config.toml
n_experts = 16
experts_per_token = 1
d_expert = 448
moe_layers = [0, 2, 4, 6, 8]
routed_scale = 4.0
balance_bias = true
router_bias = true
vocab_size = 50257
norm_eps = 1e-05
optimizer = "muon_variant"
steps = 3026
dataset = "wikipedia_en"
Below are experts of layer 2 (counted from 0) of a mixture-of-experts language model. Rows are named router (the router's row for the expert) and show model dimensions 0-111. Each number is 128 + 32 x the weight over its row's rms, rounded and kept within 0 to 255. Numbers have three digits each.
After each expert's rows: "comes after" lists some tokens at least twice as common just before its tokens as in all text. This comes from a sample of Wikipedia text that the model never trained on. Tokens count by the router's weight.

# expert 11
router:134181107180084107077181156126158124146156132165167170170136150164140185135124163117165188132119180101104137113193082128153142117154144137147156168146144114146113136185136128148170117159165145159098194177118122119138080079195146121161186058144108120185152136136194119087117117132121173140131165175163149130158139113101138128146145130113
comes after: " the", ".", "-", " United", " that", " where"

# expert 1
router:135170125157104125134176125147189145144142141117027136142180118140122194183086161076104128137125160170179150132165117136104150174139160131131126133148145151140112138205173115138155105106153170129124148144088143170175125018139116114105178033120146104123152127120160124149096160159093172135162155144163147163162164130157111094173175138121
comes after: " ", "1", " the", " and", " a", " ("

# expert 7
router:114177108161112148100193103178105125161119132114145190190161178135136135181081153129180166148116136130129126146175096110126146154162165114128101166127175152166120139153148099145117093113172191157088179129129166120127079136178101113129145084118129137164120146150173123104119132139133162110174133149169147132126116123135112111192178121122
comes after: " ", "–", ":", "°", " MPC", " ."

# expert 12
router:131141128138080136088169138172128152128156124150138152160148164135118188183108155137129139124148151104151161120165069134142159130117123133140174161155136119124121151172138123133171157154177141142077169175094146081166052081202143168144162083149113126172149166147168104098136106103123195135148158187139178155161125190150141188167139160160
comes after: " |", "|", " in", " on", " of", " from"

# expert 9
router:146175094172106137106142141158156149174170147144157141170136119156143177181093149154142174144125164113107142152149086134138154154142124161144159138124110133165092145166133112129122137156151136164108178149089151094127048058171132110141140118154063126150110120163186131095137166139099159137167113142163120178153146160160132177159142141150
comes after: "'", " of", ".", " in", "’", " at"

# expert 13
router:143126119166096121123150165146109124137159136136144140161150110110149161131070198170127167106175159115145131151153114126160124153111122179144142155143092121116113157182074130115134138178159173168116139168116141107144086011198153113133139143126114095155151159110149115122128101131100144144171121133164155165141154114168146179169131112132
comes after: ".", "==", " ==", "===", " ===", " ="

# expert 14
router:119093121104157112112127115168089132088106194092144105124117161158138186158137134126154138167192156143166103143157088113112154149126162107182193158167094141146116167186105087162132067135155162085095153146137169134179096147107140115163128126122096093150124109150177112146132140139120099134097149177163117152112120114141123138182135110120
comes after: " |", "|", " November", " February", " October", " April"

# expert 3
router:176121144142100126103147116105158150136164177097109121174135127136109152165116139112157174141146175124153157138178072143174142150148111148152113162163141121163113151167105148119145124170147178158083172171126150119122068054188101165124159135143082129175125155174182120098154166158101157134158174181135125162105111155124144129135181160119
comes after: " ", ".", "\n", "7", "6", "′"

# expert 10
router:113099102147120136130120112169149111157159167128127094101111124110194121172087178153166133151139134136165119138153122153161108127141178102130148126115151143076131152155137121135152166142142142169082105144148112111089095095153119074161117108130173082120123146103138131108140118090143132128120189080158154151161119056150119111196124109102
comes after: "9", "0", "8", " part", " end", " years"